config = dict(
    d_model=192,
    normalize_top_k=True,
    optimizer='muon_variant',
    seq_len=512,
    train_tokens=568900000,
)
Below are experts of layer 3 (counted from 0) of a mixture-of-experts language model. Rows are named router (the router's row for the expert), gate (a neuron's input weights, with its number), up (a neuron's input weights, with its number) and show model dimensions 0-191. Each number is 128 + 24 x the weight over its row's rms, rounded and kept within 0 to 255. Numbers have three digits each.
After each expert's rows: a language model's description of what the expert responds to; "comes after" lists some tokens at least twice as common just before its tokens as in all text. This comes from a sample of Wikipedia text that the model never trained on. Tokens count by the router's weight.

# expert 45
router:120151124130146148176137113148101117125107105135150082126135182108163130097110126107122143151144118160133146140113101081105146131095103107145164122111111153175146133150157152043115086134106138132127155135108095104132099097118140171103116096136161106129150118143122144137150097130103102128103123127160108093117113108124136149114121077124146144126118112113104099116098116151101135119137111097117111154099079120126084101099131144124114172121078121133125148126139172118093111132160103153114129085121088099154139151156102128144153112117144128123094095180146114092130166183088104137
gate1:110160135114125154156109130119122140125119092093150131181158132139157141110138104125142061152159118119116126133111105145138125185133072094114159157101108146116138131148106158086167117127119117125150142156104108134150115139103166103103106142128108139145153098175109154132121113148179137080150129152125134130110139122101108140127134180193094094143131173135105110151134140108122142160158118103099143115168145143127153163159169107115124141159114132164106112121130131112142149117127132085144173133106152187098149159147139156115117136109150121122120124126130134146096112138137205092
up1:149125136129157130092162151147130169090124173103144108073137076117115170126154155144118105170145139133138134106109134152168162153135142114122192112152151125106107157090135138140147114126126115136116103148135156147107121117180133145151126170144103115098111151132101126127100095128077159113127107136086133146146164129135140161144136104097164107156087127135158140137141118161144117109142104170100165140141127188138114158089139116157149096098107114147092094150174108129137126120143153135169140173112132157110086126090118121132079125121131128121134089150107102092120141134144098122
What it handles: Field separators in lists
comes after: "\n", ")", " Born", "3", "4", "6"

# expert 11
router:152125151102158162125092109180136137105082128093160083146153163138178159131111138119153133147192136138096128099106102120100107117106125135144145152061110121138160158127116152124129097171104138174159117142088111099144107117124136128123126122163154129126168170117142145134108103114118121142142187168172122113130148125112168125127097124112130128135107106132122104120104082175152166140146123076085096124126117123184109092117149169172139149081141145098125130141149136142120101132113104143138140117145110112133145130145135158142120123123125146096125101165152149131104118161134091120
gate2:138146137070144163160081145153147117136117144082155126108104143153150191102137160090140135148145138110135131159101134149101173106125117127132147116153128129138125095118148155116188098126097131135140126127071137114139101154167163138119135155121143158134139180121128143108107087115115119123134161132133175125120130103155187119174136126154101134143113066137088109150137104126143178153139146065101127095121102128086143132133151128172125135143133094085152139123141137088134106105093065134150156139141148131109128121129113173165128098150111132119135127139140135123118135105122135125
up2:110147149118148138153098139141112113174121132141097164107131136115160145133132120144123102155111142105143125113106192091097138097119128133126086130144152117135104142092093123130122139111102112158141144116138118137087114157125217132131142133117137144118121142132141127106121156121101109095110105159135147108139156129121103099171151161116135132144099095089099114071162122141123127115117175135114086134137123112163086118160169122103122156107154155142149166129112159100164121123091101065074132110165086121131144115082121107122149098158104117137155179130133134099156169140148123150
What it handles: Month names
comes after: " P", " p", "P", "p", "5", "8"

# expert 41
router:150125168139181159128095118148111133137115109124164121128148141124134105100127171119118118120149101170146140134142098129116158166128114090140159139120091128168168162118103082094137131158128169152175107142090072074126111087086155136123095083159130107097147146124150110133066111122095110133105130115134116117124085112115142130175122114103142120148077121144145095128103101111113076117188148079107139162084153109165107113110132157150107147091116138108110134130136120148127121128098092131152145139138107096136131104123141132150171111108142126116127105140152123137133124153130113124
gate2:178092112073176120150107147142114168129083120116134159113132120106103104122162161126150127127149153175167145144112139077112152117134136119116123151159085168123131123132112122122137097110094144121139112124130119092121101144132088103132139109121129117112140131171141087142094119104140122167125171132115107134142102174144150080120118110129135100080159136133128119140122104146118135115155095151134188086099132153120133120093164143134142126135127146126160150088118109157110139122112144173180186152155152121146121143149117157114093145133107164117167100101154118134077123177114163116
up2:086140120117086111163145143095087122131138153126133100123128134127124143137107093130097161138124113112085101206138109104175114113143165136089112156162151112125117121118143128115103119113125123095111108122114142150156144151081112113142134148146164135136121130101136148113154138128144144092155105153127164108173128141131118138137154094144132113155126141070126130135125102093104121116110127114142052136107160114159132144139173142136114150163118112147103099172158128112133145104148113106108170071123131137099134161150165096153125164185137140153126162102120134163171093092165150119
What it handles: Year digits
comes after: "1", "9", "0", "2", " M", "8"

# expert 8
router:098136129159150124132071069149155149133118102134163116135113171122128108108167127131146165132144110138134105127111138123104137177129097106102164127090126137158145138115110135105087127158103128150186117105135130098132105131094151151163142071125141122105164119145116133119086082095130105150106145130163147066148125142115133103179132101123129142140105118177097131129092118169131147097141114143114143158136122113180135112118162145164125147093123133126111167160128143153124129124112110117113140118126107099159134168112157141162159145120143181146127069131121155108148086128134079120
gate0:151116140158143123079139098150139116132088134132104128112120142107111112102127116107134147146101133119135099121139110133103113148078150110141156145107125125113098119092126145150142165107104133110138116104131144129177159157108140144121116138146127087170124095126130174122148075134171102059143155121110093110136134156126098163117133124146147146129122129163118120129102145166110116143143099092086107082152127127141113158127089144111102161157184129144110151138148142112167135075127148147115141101132088120119106133155109134155136144140115166157157071131116100121083084073065141156
up0:120110110145121083113107138104134126130174135157126137096160103138139118117124128131128123091117065127117136136132155123101171102184122148094131131100105118171142151147142082184113114141130114135165135127149172109122101094120181114134118140162115138109130133154146137155114118128161139135123130139115130150170111101140149126179132121081128119113077132112099154116132149082067155104111127152146089145114133149133131113122125120089162178107102155113095143139146168110105141180103147073152138129122166123127116087172159106121119128128101126108077124136159128090143147118169127126
What it handles: Line breaks and headings
comes after: "\n", " |", ".", ")", "==", " ="

# expert 42
router:143140125082153130136082085156112141107120136154161102127146155104138137110132120124141127158175126147112154141128127092083120132129141096126169134095082133125120145157122130076114093191110101167154117170084128112154072143112170154091114107138136102087163165129123136129120129151130087127140101142133125121173119174123120132137126091079136118143090147124131137099089076187126124120119128106113153166082114110134103092137131139130116149085104125124085124114154130111079104159121143127131120142171099081131125128126135150142154129132118144168117133136166143156119122125132139121
gate2:107114179116138153138072131157157079119142127138116098123161154116145143137060091135110135127140139103146121121110140100164141146141138120153105133118116143132158137130098176089109099146145114148122168154126092104100173119131151109141122130194120145114103143104138145154138129107111159098127128131163161155174089145134124167123123112149122153133136124125120107110106126114117115147077098077108179176111104107165129124142128128119125132119113095167153123111153151201120127117138124166124142159179119115125121143113152142117168102143141113144151139149183117126119085108084146134
up2:128120096140082142125074132115097092140148138095129150099115102133089092142108131091127128114131166153174133143140129137072168112121137125121153122124124106143109122137121129136125117132131172154110176132133128162107128150102162179151126148152098127093132120156078121152096129133119131128080082153144114128137111092167149087124113122161135166150132119133108124108126119128115138118106139146119141173090121162145163089099164128099139161119113152134130100133161170153120140151093154153124088124160144135132146131111075101094181188091125151102142135115083159117141138092112152137
What it handles: Consonant clusters in names
comes after: " T", " L", " t", " F", " N", " S"

# expert 29
router:143140135133182178123113089121142133108123141148154092177136148143139107132143142103111146159149151163095126152149130093072157142101108120130135153116112145135161166112174132117129090147115139136100129141083082105146111112114138155134135102134156088098138146145100120112052098149145114130118113117130081128107108166147133161167086137132150182156073108149112134100141063149119118110143122110097143135141094146103140107093140147144132136120122124094082146117152096146114089141084141168148130118137114135145153114133151123144155108129134146138084141156155130106145120137098135102
gate1:156165127124094163080067171094155069115124119141073146142141129126121108128156141142125131092142134188135088162109118114106124123134135119147137126143123155122144123132140145122109123162102154133136175126126133109087116093113101121105144138118115108137132126091110110127084124093111135111119152146095154112143143143144190105098132102078127138123140156128088179069145163091109125150150115106156148076137104112122173125135131132088101144130108127142105142125162121123138111119095142147128140132150104143087146115109192138128152166143157138133104102144124073106100106111136149133
up1:144135103158162104143128184138152129179145117118141124129129162123135142117089131125094133145132136118175122167150172106093131140156133115150125161117133155138129154099154109128144118148166109127096090118087147162130116090152137120102173114193104144100125121166156109070132120125117138116140138139138157136111097131086110115124113138174168124160139157112180113126085134150107123090149149093097134132153157104153128131145109112123149128145122156132133110139094109026133171119113096134153130132134130147131100159132128136134105120141123122124172142140095117152149151110086130169
What it handles: Verbs and function words
comes after: ",", ".", " it", " that", " It", " he"

# expert 33
router:150162148120132134140093129148129143106130142139160079154142155121123148120180155139084113176175105179117144124086117085146137131099107122142134141147104119162100198127164128123114099143127145125136148120103124136161111111091162094093124109140164116070147140154144127082114070136110123114132158136153149098125119129095149145153163104115171135157101120119103115091091115147128110136169171106125098133104106124122140113135118137145111142096108160115114137192156134123118120132116150149119125153109068093146145131148142136142132132076129156136111109149133127093124135112099101092
gate2:095140132103098107112122122143163093136137109118185167122123142134095086135161124159130139132142141140135200129115157136126162119115102118096150113152131152135106120128134151136151118133121097113151149188120174118074078121155134124155116119154184113094133135128145149087165132142133134116172129119134176139145134175105105126158175101107138150112105140124168081119107115155124140163131101111127102149094134124120152102182144159184134140111169109138161121147109149130112156127107082141139101157132110129161129117142164140144146119110149125144135167135155151137118163111164105158
up2:123115122143131143131092143110160130102100133099122142126106149095134161136133108156160138066103106108121163160166134134137118088122140097111139142103095083118104108136149142109140101155190116129146135127094180168119105106096119127142159093130114101128096118164130153127176159146105157103125141130161150128112127127112150141092143135147130111144130119108134155116144121182133137135159150099110147095134139097090114074170100129140139165110120069118130128095092143120112124116095143112118125165087135115133127138131152117149129139118113107181178142108127139130193081162167128163
What it handles: Digits in tables, coordinates
comes after: ".", "0", "3", "5", "4", "2"

# expert 5
router:139118151124165125141070120120127119135111141127140107152149154111149147105156159126130152124130152144152108124092096111131156144124088106144125143091075213166151159107139104133120099125090152168135119106113108091121113136100135137158108085150125107083151161169097120115129157131086124128098174149156113096155137169099142160133130109107122131116090086157114094108081110154112100108111131087088113130108096110114124112119153139130090147111117162108084112181116152145083105130101126141122151131149100106146109166140125099155148145129114135143151135150125137141102137159110115149
gate2:158133088169163192127138076103128045109139119121125134180124155119148113136150125117124102164142059126143131127135120151128116128104117114087156116142126150145132143182130114134155146104110152175121139118147106133116119141124123119126144124115136116146163100130128151148108147150138115096165132111115130146085091136169156154106131104117176148147163141091127106154148136130155123089114107133124121120109113140093110135131153131133083112154106092121129114073169119150085109157102108132153163138158135149121126116131141125133077131133105141132152135154078210125095145130116127133
up2:120139148125129123173139113122119127175138129125174141121119146179158179096118140127069138114108152135147137110174128100105133148172122138118154133136128135117106139118176138130114124135157139102123080153135189170160114140129161129125121125125130133104127116121118133138151075122170096114075130135141134136090152093131121083123106145114092136108127176104093132116130146154080118171128121134176114095130182136119127113139128119151105165117127123188120136098070140142151106124183117133119118107088138145128150124113139140149142181159129100162148159128151121105134087151096111121
What it handles: Capital-letter word starts
comes after: " |", ",", " (", "-", ":", " the"

# expert 31
router:122157162105140122166091097120147143119124154129127073146163159104149124118162123109120131141155125138101122102099067117103113147115115103157174149132137142166149144120137097095108108175139160133118119128137139108136099116139150111161137104134111128133108098135103143105131108146092120141099133184116182112168140126111144176145140088116140150114129116133153131081128099138111113114174115079108097130093124102138106109114123106124116130092128185102095115139137147137139100148108114184147150098113086100156149158143159165166175108118117136140125116178134178141125108152100145108
gate2:135169120111135129130096124126099126179141100180123157100168125152138130109119142134123104112150154168143149163148123120094104133146097123125160158120139155159141119147125115151124109118129092123155119115133148105125082092147125147146124132118130134135151130119174148146097119125079130109132172114149211153110124103144153134124110071132153148148170169161122198160126116126107140126098087149129133112149170154111143168095115122129119113116107133133080101125147139161124142112110121154150141149112129092155136098086132101136126106097165173115128158155118139182071115107127133118
up2:145160127148108091097152116121157128111132121141143156142112116111166104167172140085086102153117158124072143068126157089155133109104160110124104140132123112084118127138101115106162131076149143163149121146131160135122138112149094105142097098135150109121129136081122127149096121137176096135133128144136107126162168142136126120109116157118132134157092101114137092139158177110142099157183168146114146117154106162155137095099129131114106157120168110156142130135114142129128121149069103165131101128102128126102116149102131157102110174148122146101168131138122115105178135140168109107
What it handles: Determiners
comes after: "\n", " of", " in", " to", " with", " for"

# expert 34
router:134088138105160114152110110155144129114122096135140116150128145106161112118108173118083127140161103155072158117101110119062145123138085131151177167150097115185150133144095105106103096144096139154178130096129119122159097109110111137168140112156128055125115153117118114095095092138133115136132131126141105089141141102091119148135114144077150149140112111102110101132100153157128117088140102123099104131130107164164099117099119156151112151089158157152127129136145165129124104174123097144115122159156091098153164124146124119161123142121104117122110113153135133099116145144125127120
gate0:104123144175156137147128133140119093113118159122125097168150114107133101155158150135129153141116115103103166116081080105123160168113160148165131156107096109125155116134120137087102146116109132185114137128140087132130107137118092175181106107081123166149125145091119153131132083118117107103147125092166135122128090123131127119147135151127122167129129153145111179125174133111133111090146127094158119129098126095138119124119124134161122115128140142172144117064114122127113086098132116106143119145186118106130111130105126181144119138125124124112183094161095132150143103135130070112
up0:156121137141168126091149119127127157141117105124132150148077098134075101139129107084125098135148081117125143121128139095095144126113173140140123133154108131174134126116133124096147086110103116125130141168134136141151118122137128147129165101101124113157142145144134139142147133128134086103151165136174157132151126124118117090109118156118150104100143062154111124094131148162061139113094117126139149095087122188192162138107157074144131160131145142165158107115091147137100105108125129127133174146144145135124114131110137069100143100121140108119139120153121153108134096097127072119
What it handles: Vowels after initial consonant
comes after: " C", " c", " V", " Ch", " K", "C"

# expert 22
router:141142143106154137160102094174166142148111138139144122130151181099132142102122161091115133164123136144141115102128114118077159144121127112134149140120097129152147168121127107080065111128111179132147138125134091069126110098097124128124099120138144084099146120132092119092097116146138117151125167163139152106153129136128147157119107102102170100134123088145109119110130132151102130118153124118130075143088113131131145126077173136148119178092101119107084138111151133116118079167091145140153131104158100134187127113135135141180140154141150136090124124151139136107160152127134105116
gate0:091140154103127171151139097162161125190103152153130118106143114127166106105173128102132125127121142118122158074126117097082105153122135113126125154166096152107134145134156156121122060082147136127100112123125133109110156131128162122089123142135109165112149138136151125114156096149134128124114099134129159107122120130160101119188142097116128121101124148139103122152150191098182153149136142136146117080127121109109161108142165144102147142128096141129131134128113127138121150180098155132139130081137072104109134164125105122129131120153101102111077128102131104136110159067151113137
up0:109158143122138126156124115099176175124141099134114119116172138136109156151109133166142159126133145147102138092149117107156157149140153121126113121113109100134124134095112139157108109101094152109114115127126138092178125115139083134161146149082160128127113116146078130129119082104153109138112113109109206162098102137124090136112155172115135108141115131136158112110125170102161162142113129076091149154112124133133107118125109122132106128159122157136133090149123137137124109089087113074115146068166127137134074115146172107102077173119135104138115102143159122120118133107161130116
What it handles: Infobox and table labels
comes after: "-", "\n", ".", "==", "===", "|"

# expert 28
router:119120177122144145118114120171122127130118145135149106126157152109130122118107153143109133164155122093129151121113090082070156125105110133131180130087076131138118160123134136121125102138086156124159132112122122112144120118103148174127131073125118092087162122148132146132064114170084135148130133131137145063098112143086127114133126118133130174140132073138143101109097105150098104106137143092138106121076091105165142143080156148129091148094119137108081117162132168138116090157113144149144131120164133113138119140116170146130134122141134125135125100179117130127131104171138111123
gate2:097131110123139148073179089122116159167157099142181125177154102107135093118107117105139133093119149128106172143098123114132095138086118101168174142122096082141122148118093173098154143082130155140124176124136131167134134128129143126136103154152122075120138090153106141125111132153093134089138149109167119120101085131128122107101155066155148119110145074109097119123102098167112137109111156116080157116132114113133153115142145124145128128126155124138158097132149126155125113148122128102130129112105093095136106144148155126103089106138101134142158133134144143124118098105125147088
up2:152143152123164143143124141178159091111114175141140157135119109164125142133115155122182155131091096142117107107166128121113139078121114162116123132108184137106169141147118133124153160109140132103129140132119136103095123184093127115153113196109172100136143113079132130111173137114127122127163109122084145120138142144083109127130112100124155114114154148121123135102122133142177122166146120157174126182109155110081107152143142109144122168127124131126107123102083120145122124158108112109165128105113141138122162156101127133100145129117101142123176115100139101161157143126095132068
What it handles: Capitalized name starts
comes after: "\n", ",", " of", " the", ":", " in"

# expert 37
router:116137165103149125160119112127115149120121145144148131150144149085145169094140123139096149176151127169135158104170144103108145114097106122115149175108108142149170123094112143114123134139131107128145074122103080119146135110110147151095132076158150104129129132124133121109137108149106110143091151137144113115133115135135142140108152105126149160158133104136092114107094138143142112097147107121123123138115130121158110093144182157181113174056112119131111162160117141097091106121066127134143138129143079112110168139117111084145137089110124152133087096191161118098109112145116125122
gate0:119123150130137133144116096063138170105121086125142105134147154121106093107130096119159142126165119141086136107135127086140100143142168155113160130130085168150131150088096118127129100127158125105132158138125084110120092104104146121127151119130136127158080179126093100110125121126163071121123115141129099174175105161146107148119123126135118104143140116120092177163099126136146172135129142153074133132120146144102081153167120098146106135143117102158122098157095153159124146137104140138092130158138167135077093135121117147142143115126165130159132108167130104097158114147133115105
up0:147131125127163105138159107121139092184150145147142113125182148121092138150162139114155106111159117096151141135105115112147155127141109107168170150156142089120123101178078091133160109120136132138102113129156160149134148148149107099144142164158087137111073145134149133128156112107092149157088131085116096114147101132144151118138120128118119099121153154131133102152117094109095153115096148144131140105133133091118151139132072147119123080143101144073140153110126155170145118127130145124133128087129149106140109131103186178108114132144142118142137120115130156105155174077092104114
What it handles: Sentence-ending periods
comes after: ".", "3", "5", "4", "7", "6"

# expert 24
router:117151140109166146153108119140108147132112139126153089128158151083147144120190148086124137135136102132095144124095085142112162139121098101122125138114126122142187153167154102132110102137098111148187086148127142130118119114091102115146125110130125105088097144147101159113088062146113117115134125151179128118117118162119135096115122128082140134112117119164102126122082106126129118076110141111088102147093092140158115118095138160146115129105106138094123143104144193092089110129108153157138151116175095145149125116145113159151124147133154104134124099150171124120145146160132148131
gate3:143102182118148144127120104093192103117095139115089135158136126095143082136111111126111151150110106131128172099155096145112152081143136120109131115122176092139119073084106134129122117180150150145152136130105155096125118117119095154144144123165123120128139123132149115104131141092149137142117136095158093104145098153114138100109108101134108072143165119148160150158086128173132088143136130103096150127117168151097102152144138141155103120136130118097141095132144117131139114118092147135142126105169122113148086116071147127101124174127108105136114105169114149100065127134109136135
up3:090085120132150139093111110127149102107108113154129137139122136116098088152124128120116177107101106109088175123114139174122150129123125123133123118150163111141116104125097126066113112168098150099139139100100133125146167109121127119114118152147176146102130075128100157149154113137154157124066117098142125127075110104143102104165120116115083148101174104160152150137109141128114141110162140108053164155131139081131074167148116107111131121121112134106125084116098144161141115118085135139150142140138137133138106088110132134162121135153127102114112136143115176142131161144092142120
What it handles: Table cell separators
comes after: "0", " ", ")", "3", "4", "6"

# expert 30
router:142122139116156150158134094145164154129122130158163105113147146130173113093125148157119101171156108145105114140086061126110148145110141124116139164109087135173145143109134099104110119161118132099153153126129124101188081094083125145143152142136164141117186132164109131078129121118119106151132150154131094115129112157098165131131153091120156143108116096153098127122112119132123105128159140129077130141102127159127127109109154142155090139092097129084107124152107172103110110134142125167127113123142093126104130157154116117118159158125129140092148129139172159132160100177135085113
gate0:110175141102093106101129120157170155091101133121158077153118165058128117061103151121112099135167103109115134137129110168166132102126151148126133092104097125133139117112105143179085118103074146107157148113153129139096104122122121141126134159145135102100136136122157120088100168153105105113139124117148073123149096136143163123105132121171102160070116116145113139134155092167144145090130103116131128121092105122148160125123098148140144099099101117137111077126124137103141118166135142131169139121136131138120160134115099096159132121134089133100150166125151148144133099133128125128
up0:149105130122124088135105106130142144131105168113122128130137115134140105114116145127148091122142128172102132157145133140085187158168125196140157113158115128129146092149132164150138069094153123100135120175125152112095086118147145123170108137119114144096111085084180124125103159116098117154133162145133116135151126148123129189138184118142137107155152111101123149133119108092150140105124124150109159144149132147147153103145127136071117161125120120167076134130113106121108102158120133113144159130133158118101145132140131103117121101147133141168126111146136072132142136069148152082
What it handles: Capitals in names, codes
comes after: " G", "–", "-", ".", " (", " S"

# expert 16
router:128110129124180145125082085149151132126099152147178098154170197087177131118169179119133133145147160148134121136119072097106117127137127112114136132094099140122137141129155109110079107161097141094148132105097124104175110138131137154145139098158175120100146141107095158098090139111114109116131154122175118091131126144124184149118135104112139111111088133150148119108101143158137130098169112071124092145073106112133150144082114145131096147115153136109114115137138145117089103137121112151126145109130088117127143123140112097136136120152151144127123100144110138095138145127100142108
gate0:126154151126135132138134144137125113106152157092125124142088110118163078140121173091127140107097126135144104169155115111138159134089116151130105144088141112088132159143138137117130114105103139085137095137109147131145130126123129124124173134127101123149117110114123173097097111129132142172076143152139153122063132109152146115123139153126089126098092143154148160136147143131121131110145109062104115143134134149114100105143130162146117163039088166069106136124093113149087122112122092146156092161134102112158126149149142123126176130122136128127121097098117126130099133144107186144
up0:126140106154100132166149140185137120111109152145179141109153125123119106130096118076178124146141173136112124129193159167136127141147108107131118144117143152101107132120147110131139139116129109115095075085127134149146120112126147075138128100123118094131125102171156164129117137140123093085136129149126103121130125116125116161110128174182091124141110112174129124124085154112162144150146113130110132106113116081112138172124120052157147108154095167093140123122114089147134146147107129152168123146134093129123094136101095149125157119168117137150098121151148073107104148121116119122
What it handles: Digits in numbers
comes after: " ", "1", "2", "3", " (", "4"

# expert 44
router:116130155126182155153108135141126159105079128136129129168183145110169120110157142128111113153146126117149119127166087088102140154127113110154137149105136153172150141167156109089120109144108117125113153122112137091140103119082107109110161116138166066102172145121108156076091121155113130129133115120139143135098132162130153165160177143100140146124109086129109125123085081132117126129119104135107122157113125140178134145146158159147137135118136140104097139155129167114096129137110142156100143153130098115137135165118173144142159119120137140131154065157151164097132118181119119119
gate0:118175106117123127193149088142100135168134109158146132170144079161121096142135154111116122118126140091125123115112086110120135129194087122160133068080110165133140116071138112103164132206131120114125131115103122125107087145152126128138155142136134080142140171137149142082110095155149165147127124139146135120129126131145130097122175149087097106147144132136126120138162109112140104133150142140097138162149112128113133152115122122140109123139162104125101090149148170105087144149082113155119134145104183124123129119091106142150146159140135118145130158146145131122148113138090129142
up0:112102123127080158128119098105135120183128139120100123100175077167128107149131149107161146127125121107113134144134142082115121146155117123175141103108145147175081126086129123125126150132159132091144149160090102172140111148105142141122083139138124138125113133114178141094094075115126103174127120134187126161127131124112116113129173119157154130137127091104129119205106106140085121101122185144094112140088138154131130098130153122128155099140144125129157133116130158143134121146121106146106130125170131141101148174142162166140140132149160167151133126112164118115128135131114172140
What it handles: Closing brackets and marks
comes after: "4", "6", "3", "5", "7", "0"

# expert 47
router:135123144160169136116109107118154121123110117122168103133185127138149122119109132132146117135141125155103123116127133088093106139133136114096165162094081119138138139146147093113104095153120166132131104150101102112143125124116141127136100102148148067100146140126111162106104115149120085120132156138125153095155141171093126141148143097120171122116086100139113124115140133150117137105121114152117107152089097156184132120079119150146094153094120155119089143138145096115099080159112102168111124109181099154142144144137169090179108129084130116151112088154145152072132115167108119146
gate0:121125087121106132096162138122118116130107075105136137141136164116097104124143113171140116093157140135166108150120138108109129120144151168094133118120091138147096128138096097169146108145103136123146105153142125090154143141116155145148094090095118115086138108166105122112125161137090146110142180120096145147146155128107124148144119118145127100116145177138128174099193123189121083117149158145104140122130100150138168166120147104149130181132104103125124212143122116122114112152090118131099139112167109144102133161150134159149126153159162133144116131148125112115106120162152162122
up0:149082158152104148170121152162130087102109128147126116106114115137108159102095145135089142131167132144150158110151150136115108127137127147153125118128120148152123146117096147122164148127141144150116192119097141122132143099131176133122169124143100167087154102133099145126096099159126115138095120160145122120168151116106119110163124103128079071133138142152116125083122161131115088139080139122118158088123144136164178105135172068150164159162150118146140136123121119173095096123158066136103113145133177117130113126132092131137144106137119148085136134113135154120139090134155112131
What it handles: op/p word fragments
comes after: " (", "-", " \"", "/", " un", "("

# expert 38
router:132115131102107138147126124146113125124106123148185125156154160119146154124128149090093161159158128130098128105096100091105155151147103100149186149095100136133156172142137066143113133117149097113147125165148121105130138072082157150106102098138150129146144163114093132118130123076100140139131150108133112109152107161117142143147158119134159134127126105123083098110107117166168126119165161095105131144102123110170102147105135125159115138119127124105111094130129142108102103158091094136133129099141146059157107169146164105153145127067143119132120106146136116110124089155113141113
gate1:145147133164115118131146120128168147153132141113161101128136139095165175122104150128167147123104120151123093087141164120169142098139138109105103141141122112104172175166139136118121128087147140121159180118130131114129150106088112166155128089171123143170143079145094138135103111148143130139160131172110056124099134145114140161146127124131094140166117096095107139115148120112136157122120101113122134100117109122096098079104117107119125079136124134142127145144162150163176101111115184148125157137128143094121140135151123111160157169065146096117149140140105122119098118111123155128
up1:131128122120156117130122136152175119135151153120146082123130119074151114158118126145155142102122088113139132131114127128104151095145165111102172148129180124151122155173141142170134171075168139098116152119097146128131114138158134087104110113100154126077153151106099122141165127102139166148093112107120144177111139131152167104132139086119117160149112102143137109160121121152143124124086106143076097152158112137142149079139110121131131121137139166094073087130085134156098153108181162155145106089092108141157127126102136109097137152113130144105128136112116112119111151133104137126
What it handles: Hyphens and dashes
comes after: "\n", "3", "5", "4", "6", "7"

# expert 39
router:130116130108153140142115106121124122118123120132165109160158163074128105114157126104100143140128113126111131070124130095100174119146113104159142135132119160176124122130139134080119117147082165145174132144133143115129097124056123165116140127158113129092167156106118106089139121111116116173110146167122107106085104150126171129143160138107106146151080117133135147120101138145120126124180096142110156127083083157131107094106166114131112153117141153105109122140131139149110081128097089122157115110149107131150108128148173158121152094115104176124128123160142137154092142126109102078
gate1:093097163114111136149126148161144148115117145165139062124144141114139121117140131097098105109104162119147128094129142112104129100111096123082068166126095106136150119112184129121137150111088146108139123131168148110093114142083116126103112151104130141099116141146113135149139124099124133081088139105113161126127188102109118123077111143120136125099122115123141134126156109114134107130100125075108137172140098074147155147154148152136124139136142098154161080132079127102073145122130095116108104105102114141105165115134129154168095079146120095136119131116144112108079100130137136118
up1:133108118093118122125147154153104080143084136072117103117096087136127084125154168074101091120103131098129129089111141102130162171118097107130081145145115153144169108166173131104123144119125164093118198134086147148128111113129130124093078117100123132122132144154118140137113126120110145125091133175130133111109110145138141117136138130103117146109116160123163104116132155157094126140121103104142110137148102101108129126175157095142136126162126127139124090147136124112075141133126106099076121129119164169087130125145138114112146140100139096135135090139153134158110138168129188099
What it handles: Space before numbers
comes after: " |", "|", ";", ":", ",", " in"

# expert 2
router:122132152121157151143079078118150128135113117144172108162161157140140165128146135139081133151154101143126165075133117090081142136123091081130156159115109155137115125126156117074124120134092107108144072159141141109164127121094127120116117121188166097093110121125073124145076092101143123108105152096132137117158137147092159169154151134117173158140119107147127098073129128129089122142162150093104121146089118118128120123145136139142104149112086132122130189107143141138110130143098113163116127133174112116136124136136124132140152140136139164110113115121125145140123119142105110089
gate0:137165121117143133131110129142086147121109088126103141196167129123147144090109086142144150128171133156144173083112171125200089132141126135114095135104163097121147150121139145135142129100095107088102089158115160160135123122105120169196150108150111127106134147153152171131081096089105121116107155118110128146124141141129113110142117128090129136131122128131142115091172147120137131121167171133093166157143104138141118146119104138116145125151131167077179116152114132126138117171144148158118121122143156130155108135123148148152147124132145116119089100123128123127104174078134144114
up0:157108143110123155146155113154120138125116120153130162143133142129127142143140124138140075130100143128150186123146123122147126144105127128115109133118141156161134110168130093151126135107169121109175116119136135111102116147148114108096171135125116177112145120084119154115155108093150129126116153146109172115099171188147130130135185098091119138131129173112132093125179171135142157092133139126132110142139140143144126147135179146120156112134105151131170141132068138113148113143106103174114179099125119109082127153148135147133163082153160079127102114138125116160090130125157173072
What it handles: Leading year digits
comes after: " ", "–", " (", "/", "^{", " $"